Experts of a small language model.
Experts: 64 experts in each of 8 layers, 64 squared ReLU neurons an expert, 4 picks a token, a sigmoid router.
Training: a variant of SOAP for the experts, 313M tokens, 4348 steps.
Below are experts of layer 7 (counted from 0) of a mixture-of-experts language model. Rows are named router (the router's row for the expert), up (a neuron's input weights, with its number), down (a neuron's output weights, with its number) and show model dimensions 0-159. Each number is 128 + 32 x the weight over its row's rms, rounded and kept within 0 to 255. Numbers have three digits each.
After each expert's rows: "gets" lists some tokens that make up at least twice as much of what it gets as of all text. This comes from a sample of Wikipedia text that the model never trained on. Tokens count by the router's weight.

# expert 51
router:115120144119149138156120153137104140124102147046158089178170121129104109113131154097101094113165108080114142087100123162141142134131196157088184110166047159122133077160162104144167081116139171161119162127087163190097114084157147112074141135131112123135134125080181141104103129082120114121137128122158104108147126158103135115091142093091150156181140160172108095052113156137171134074174091146111185123136153136082128112187133127074132143083135233154108147189109080183082169102141129
up0:109150133141155182211159129175116133150155104195080141144153057134142166132155148064099162146115077115187145133080091103136098139128131133149147138135090135164208143086150142156152140158106118086134134078132123129135201142084152113208153128106092119133138102126187169117167193120090128114060109141127102136107155094085089119098125185103117162157143104153154115122133136101170098137122093143166150156127146153127159081163165093096138184100158170170070117132055164139168175169098106
down0:162152085154112097156161150063118122106152085116177133155123127105104098128185112105156161116094076145130143100135097196043136151130166120151180095131142123133166167166110116150168090116135172133108099143123116148032113109092178142111166120167156117118143106137162155135093141118143131088168094166122118145077159105170104105064113139150057162168112150085108146131073189171127181145089106070160124146095109158203180138133105147177110155135133178102154170111116177143110138157105074
gets: " N", " |", " n", " (", " by", " s"

# expert 23
router:092086085149176145116131094103124198158068116129127067109192121069147133141097146133120120104178169168125124121103153140157144101105222157133104085116048141080096116093136117111162130177164113139157188118105112136077130124159113106168158164074117112083122148136181125137109125129150115064085121089120061121139107186095079123115105129120144143128155132112174109101093132109198142156161110127126163126116101124138149118082120157122149142123125176116073100122107125129159152144080157
up0:182125111115116158140112164170104190165123124200117069156117129099135135130114126150102089108151169109156146147064136103125136098111163115110052132084159165131133140107169079053128085145071128110200154117136119088101084118129118157147125173154137104074134152091151147105125194115121166125100182110153134115155130091142122135138108149158170148132173113097114079125161122120142138157182142114117143104091067130247174097136077133210129146188139152105150133083078181132138116087073114
down0:139124084170133116123076130088178162159107148142058090117141090096079099118141159148210145085138097169114118091123154085112184114123160133157083106131122098143127133136134181123131139139153137142133143125081149096149107087159103145082235089167142153096121157106224128094138122105127159121155077092152147147131150132056095154116122159133071125145102189156100191143135155130175097182130117104158148096088126097141097139088120155088098090157141149123132119094093126084169128124118171
gets: ",", " and", "),", ";", "\",", " but"

# expert 29
router:113071106136166125115135101112109196132106144119119101112170111055155108156116139125095097130155100137106139135109133130146153091094225166109107063102034128087078125082137089088150112179168113146164187079113108121092148112145108107182140198083112123120137119136139123167120114134118119065072123098138059104147118156138079106072107144124126150151149145126176124091091151103178129127157134105106154112114082136105158133111138161110150150149141161098083085125118129145153133140106107
up0:132117106161137120141112136118105134119178166094137086130145162102137117090125137155169144145172135081075152133066145129089136084123188128137131151133142138166122152167169095132133121125091176110113092222134091111126106099146105173219167096117082151053148091093147142114083111089185124164120120080099119070092146096154108107113179158124143144156103154102110124110159083120092124121103178106153018129065128122133142191123166132109145183149105203162129095181137172086130118152141098
down0:111161105134109071170123108148153103163169174089122107089125216158164122108133133170092116101066164084115186161090130154106116106146162056063128113164163114121144099079076145186133139096200093097129109124157133128178125145123142172143125133102076130116135129143096141134170109135110143115238154170150174080125127114146121090178128184111085079182081085215088101106136131165105157109130141099093165081158119150069133143158136090165163110156145141155135098156076105143078133171111101
gets: ",", " and", "),", ";", "\",", ".,"

# expert 46
router:135112117110156108126172065163095157108129160049069102136146085055138132164131088157081111162099112140092132092069154130109198043126151123124163103182150117111085140114088100111144088176085144121121147106136091101126178092144110102138149172080056125087131116144113168132086135115108142133160061104065074150163077173076109119096085074114066124181145179099096097120090130090174102108135067072164129104151085075069140080139129153074176197062097134147144115119116121164102184098134160
up0:171098151084160128120123135154148161105158118171129118181145085113121064176135100148094160158130104194058121122129159162086111122136162161159132091170103167132113099131071091162128161097110150130101068127190124118186144112150185145187106113074135151160110119104132164070127136099060085151098140144137097140073110065117156150137097109154086093167165174140111088171060139111140116107122113175147100183103134085126155138143093089090140125094112185119083120133144101056093083094085130
down0:082119151163105162084142147143107088133143141152080111071079125088104148116110146148107108100081163074131159119148124123170177153099137107137176182129146130168082136169164072153110100121116114126123147079108087165126188133154132113169169112154156151089111160199129133183149114113136159116203136153097117129116119113162149213162119113100148117137129180104172158131119102046097149144088151131095114137129125131101094202095123151153149101144116082102171133180081140114124185081107108
gets: " for", "t", " of", " to", " in", " on"

# expert 3
router:153070124096104127115144099093126132135170121098135099144125138096142102115188087115083133123162105149116140148082130185149134116139189177144156088190066107119131064114138123127139037158156133181122152093129130128092177148131125091156080176097166140134079136148121091151079081143141124113065108119114095126171145160097066106100148102123075207148128168160142072081109135058117103125131122091124143159122114114136150092157164252083169154136090149173180097110134089138127142131091139
up0:175114090110189122129129101082074115070134072103086100155187160115133091139140112064108125090144092117096171091125151161126119204129138158151119161170158092075156142092115123173126176114183117141064114146090120121085179150169123129096126207107157138114103127142065120188097162117110156162109127129173111143141119194120101167141117142168163116132088092148120161124190147131124110087115155110098175188162100158108147135121143176169152132085108147086139107147152140175180151119122149
down0:104120147082182065116156107084124141169140082119177095116075115086102111097129105133093150152045112105165114140152123092108138062130163148109153125141125124168210149138083116121179161187161130128150169105070073084164152083147096098147115077150121073140143128159142132162146152130197132185083210119158118166133142123114100139166109167132141108148160146065161072115106115144079177125137142098092130116078170161073112115124102076093126106141183143165133117154188087118166129161123165
gets: " was", " is", " the", " a", " an", " as"

# expert 53
router:150139147146155144147154130159145196125094122148130100141135131128136126193152137107130146166178096107085154148158102214111139092135169096130105080186132099099109132093142178111115112161151136074105095084153092147120101113165078093176122162122145068067117080147151082142102136179082135134137113114131105121165128180109090105136144067171121173137197100123111129113086137066140109081155097111166088110118103102038184123120091179062129144142099176080111099133085103202132098100105114
up2:130127114099141143119077144170181154155142094171163101148160189146168102110107143097117157076138136175090179143186125128115122103158101162106148118107071119161140130067165145052209126104103090055143107108114102138111175124132117151074089156117149060135104151087116189069132106164149155119096147153146100098119115143163160168124151105097103134160071078138144147138154179121164098120151157119109092192106164105129113056128159116172149230113144175102080147168117125154128089182145099
down2:144154130137107073147112121102196142110130151140137115212140145101141154086123141131110067116139068134170123094186124081085151181177131146126101077138134137109130120137147159166151153130085141116129158064135137077139130152114114152126171113185124116106251130129141125087149169150166135084090100148140151119131090106112145182097127121116137088113142114128147145113082163075121129148112114132113105067122165127131222157125107127092078132101095087158157157120151093134156102116187120
gets: ".\n\n", ".", " by", "\n\n", "==\n", " |\n\n"

# expert 10
router:080114088152179111104113108153133190107092121098122111154164152082114155158115093067120125110140150112079172148079161182125171121111173154142150095138061141126117105152131123119164107127129185153111193129141142159143147138114136066141147202129138112120114115094150091135112100099135097092104125108104082071129052153125108071084135094106149115199191177118161113140114144089184099110123132126126168106172080130122187108130117183134147137145125174149175144103104126165076108099155129
up0:094157129181096161132126120162078177100109187155097186167164092064154121192104133076151121148143116059147134124077103094127169112104089079163058134180057094124158128130092162146113126072117188092106166144127055171170129129103096107159169181172098102091159111143129117167116100115108115094129179121110157114119091105192136110102183099160115097131121135069160120180105138123130174182175131118131128130145096125159114148146083132102119106096101089138159132224092098111157164071121114
down0:127112177145180063110129189106131120153119126154129100172073131179145150101133102165128132157124108165148101177193095169079101155126106172136147075114128136135100136094149101106142121111103112073126117140178195126077159142127150115134101086112170168170193200125136067091114114103166144136113158080094062155140104155108152076113069134132151156084121159165064169133130117153125107181129106191145129159097108097171130121071180109164146140143157131126196163048149194096124151118151111
gets: " the", " The", " a", "'s", " his", "The"

# expert 49
router:114139116163139088154150098104115147155140132044127090126135104151141167153101151135127110124140134097135132096147172203122180092129144104141118066120103128104070062106117091110148122143068147094181167110131160154110125098124110090105146161133141081147159135087145144146088150114161141089128158153106132103146129113145106093071081111153154147111156112066141128082068150073199127073175129173147106107121129113085164090155127128104153167155153191102123163138179121149138164133104151
up0:158096141097145144086161121138121103138156055108123122105201087052183141130096117127132138071090104144099108056125193172176190177146104116158088162093132121081111152129138142094105081141130126131091144119134057168093190098187135111097147088180152095117133150132137052132171133148124136102105158083127153116092120130186101122125120137110119100135179168090127163096167120105088156100169103091174141155083131158103197104162128150138066155114125144087039161125203111103115148121128137
down0:126194114088131159082097127115174168151114166110139170136125166088105087200118146107143097123179154195167125130157106203117136117096141130151146150161120140154114146130166160065102032135176123172129133135147102124133110149150142199106099145166074118197167119152142171125108093171180133126171129134119110080165121123122140144096105125174180123129126199115146093178068136145064153119100158095104120114140144174101143171167079169128113183137159078155152159156078130116141128087118091
gets: " N", " E", " n", " d", " m", " e"

# expert 22
router:107115062157130109134125083104097200138085113111137121141167104084146151154111136154127091119128120132112133139107121155142162107090227144136100121101060092113081110104153080125120131131178091170164196135143140132109151108185152121194138160119097099088112106115144114158108132147125134077096101117118037131155118156130128079108081126124138139152143139142196121117116122090165140130136155138096141110121094129134157134106113153110152143132142182106092079125090157128149141097090114
up0:147115122080140157128179145086127119169176137045128095094156160118126125155155152134153111088152150119142127097062135110172148104124101137155119082100111100091086128130132073202157116099162144178090157164132141124151118100169083157098131158061124164179177118065113098155150182126166084113208093137158154124173155130096131140060166137077177168136143107130132104168133126121160138100140101147149159107176062111076126087084161075087102168104190118101132127164140099130104106148114149
down0:111131172154155140156133052137166147090170101136163181134169112064091106153098087092132134101082099136125118107214068135078143177144059189092059131140138117156195100172111141162100075113097102131123106155165149162174110139102106169107159131149149121116163110161164124150107084192098106123138172097145073120106118157057121103181126097179171097101110098108144074118143167135075121138069156051158125157094115137157130130148118133094100110105143074110121174123129103075050099136174122
gets: ",", "),", " and", ";", "\",", " but"

# expert 7
router:108132084103209142109125063118102161150108142068121105173158111099090135118136097106109141115154150145114164120098148137153165107086215143128163120130051122113088076110133131097124123186128156134113162119124173143099138113129118082136125178151157130109085087121175104183100133074113087096109131137090093085177098152111112063052105059125103162146141142132173111116141166060161078120149138135106177087146120075121186109128150161115128142140105190120153141102111135165109138071084125
up0:153131126147153141102123086120113137118102129119137093217150109137143189056070144086094088150108138156086137168110173129126130116159150131142176130132169127109182163220110142107099090104138142149138112151158129170060134134136122074065126165098114112160150106102150144182087143056160167139070057121120112100141198166202114098181109091093165136112153142122114142108118126114144184113114105167111195138066149147120159131203126138121117180124123203119105107124092114141115133093104071
down0:148125110135154059095141104097108140175067166178178153082136067136087138103131124133068139165087120069131136093042111060179150112097109082122120158115197119073158130151137103113181108106113059166164116111114160112120161134115115092134115143173141146081159155144153124112111148110159133164091083149113125109132115167122114075150151110101196098129119200146113134118129146190137124107181086138147144113118105103092136124174133119136134145171070084146130102178099112146186156158169144
gets: " the", " a", " The", "The", " A", " an"

# expert 56
router:140097130150170111187131099194148177151149102125148135111138141119125096152150129108109095110113136127076138142117146174174166085107171118126116107145124122101055109098088121123167125207126102087154139148162102138139189135163080089155145163135111077096112050137144111132065148111098168097129139118061108163091045134076074133124141120145111198154179118078152113141100168144176085066163098047134110141146113146166165143129089132124126123148153145107121123091150086113114129146110134
up2:135117194169165146090137101193139123114176127129048084131109164106099113124116139067100140173176119132107054101095153160179154195164148158095111149132148128169068131134100093163138097108145090070148156078119114146108133126214171086119129151162132107129085222155092109095149145174149126109131077168166120123120161118099091125104142105099153103101112121109099103183127094211182091128142134085098093100067113130096141144107169114101195115129149127172128105117166146180114129166167074
down2:119059114145132125160164127130069114125173180057129113175132153128129109094088125094166185159201153146193150164164180152127113111096074093151080107127119143117107114146125158107056120134129122095116125149110139111133101161128141202103138197195112108167135134197120166140144133125105106124106105079102120156161169111114146103094115114088107129150129100100134110077175135138127156134082187121145129131097064126085145062172153132136093119086124110160095081138089093164115178175141187
gets: ".\n\n", ".", "\n", "\n\n", "==\n", " |\n\n"

# expert 9
router:101087100159124152109126101106102133153099104118187088149162117150142187157154092128171176109141132145084140172083166192108127081061147147151123095156083109095078075157088125135207087187122164153117181139084164146097122092180134037152133193116158122117111091128168112160100124110150117118093106097115078112166150119141109030117092117171098140162118141154109120116101130131142110135154116163113126123158117156167154086155171132119130122176116191109139134138139137197143168123099209
up0:147144085137172111129105125183069072108160102080126098142070135159137145146150174081131118143171126138144138146166110137126148096114084165117074104110082193109115145150065119169178111165064082175125143104132150131123172167089141176171141080110189115135123088154161154183082135109123100120202106100142071051155176112183179118192079108194095129148106108116174124153141156170124142116160147093159154111178067121154137106111095132126148111122102169163125185127135135140092151097099175
down0:113108131113111148199094143112122143133111140142195143133095115171147155124137118146172115098088134172119121106155073194144146070070129085132179125133085155170126183099161186116086111119110079113082110160118140094124160117196173078131170095110130144111138075162171166139124138097050166163162120192171125155115186176119146075099191132114159150158191085131067120057096101178175049126112147133105158182115137159094114135109136146112136124128120136165091102118135080106179151122074113
gets: " the", "-", " The", "The", "==", " its"

# expert 14
router:074104106122118106125108109154129110122150067109164111182143091098131124137167111081155139064151082132079106090127157128135099089099155135134115097164094120102077056115109130104176111157132154114111121105110099160123100102163164113193139135109119090111138099159134166157132124167144103126061122148131087118157123142127118045076138115185070123135130171167074065105074168135159092129119090159132091071179137132154160189162153159105133124145154160141119167104119118133163131106105186
up0:149128106127082131155136117150121139125151063075156082104109130145085076110182179147088117107132192148128081130119172163119145157140162101139147091153084142147093114176156113102172117125169101127116152110098124104167161113157119110161132113119082093148141097115146110164155077146089128104089138157146150170136094106155104154096216107185128207082169170156157042085101212188121109101079118125089202137135121177133085158111123119093211118114140135167109127106139103128186111178165175
down0:125059088076128112095106061144134091125167112174136095090097146111111100099129120183116078127148117109128167133147133130105143119071053149122111125176215122104091156119145111135138085080138157157129057090095132135084154133105134136116151143120188162103139118132123113059083131057138113134091138074158122109096103126189087187154118120148164116178160081164116076150103111126151149090123159154132118100108158147088134120056099135127163146074117106134089136152161141177163071152147194
gets: "-", "==", "\n\n", " is", "ur", "==="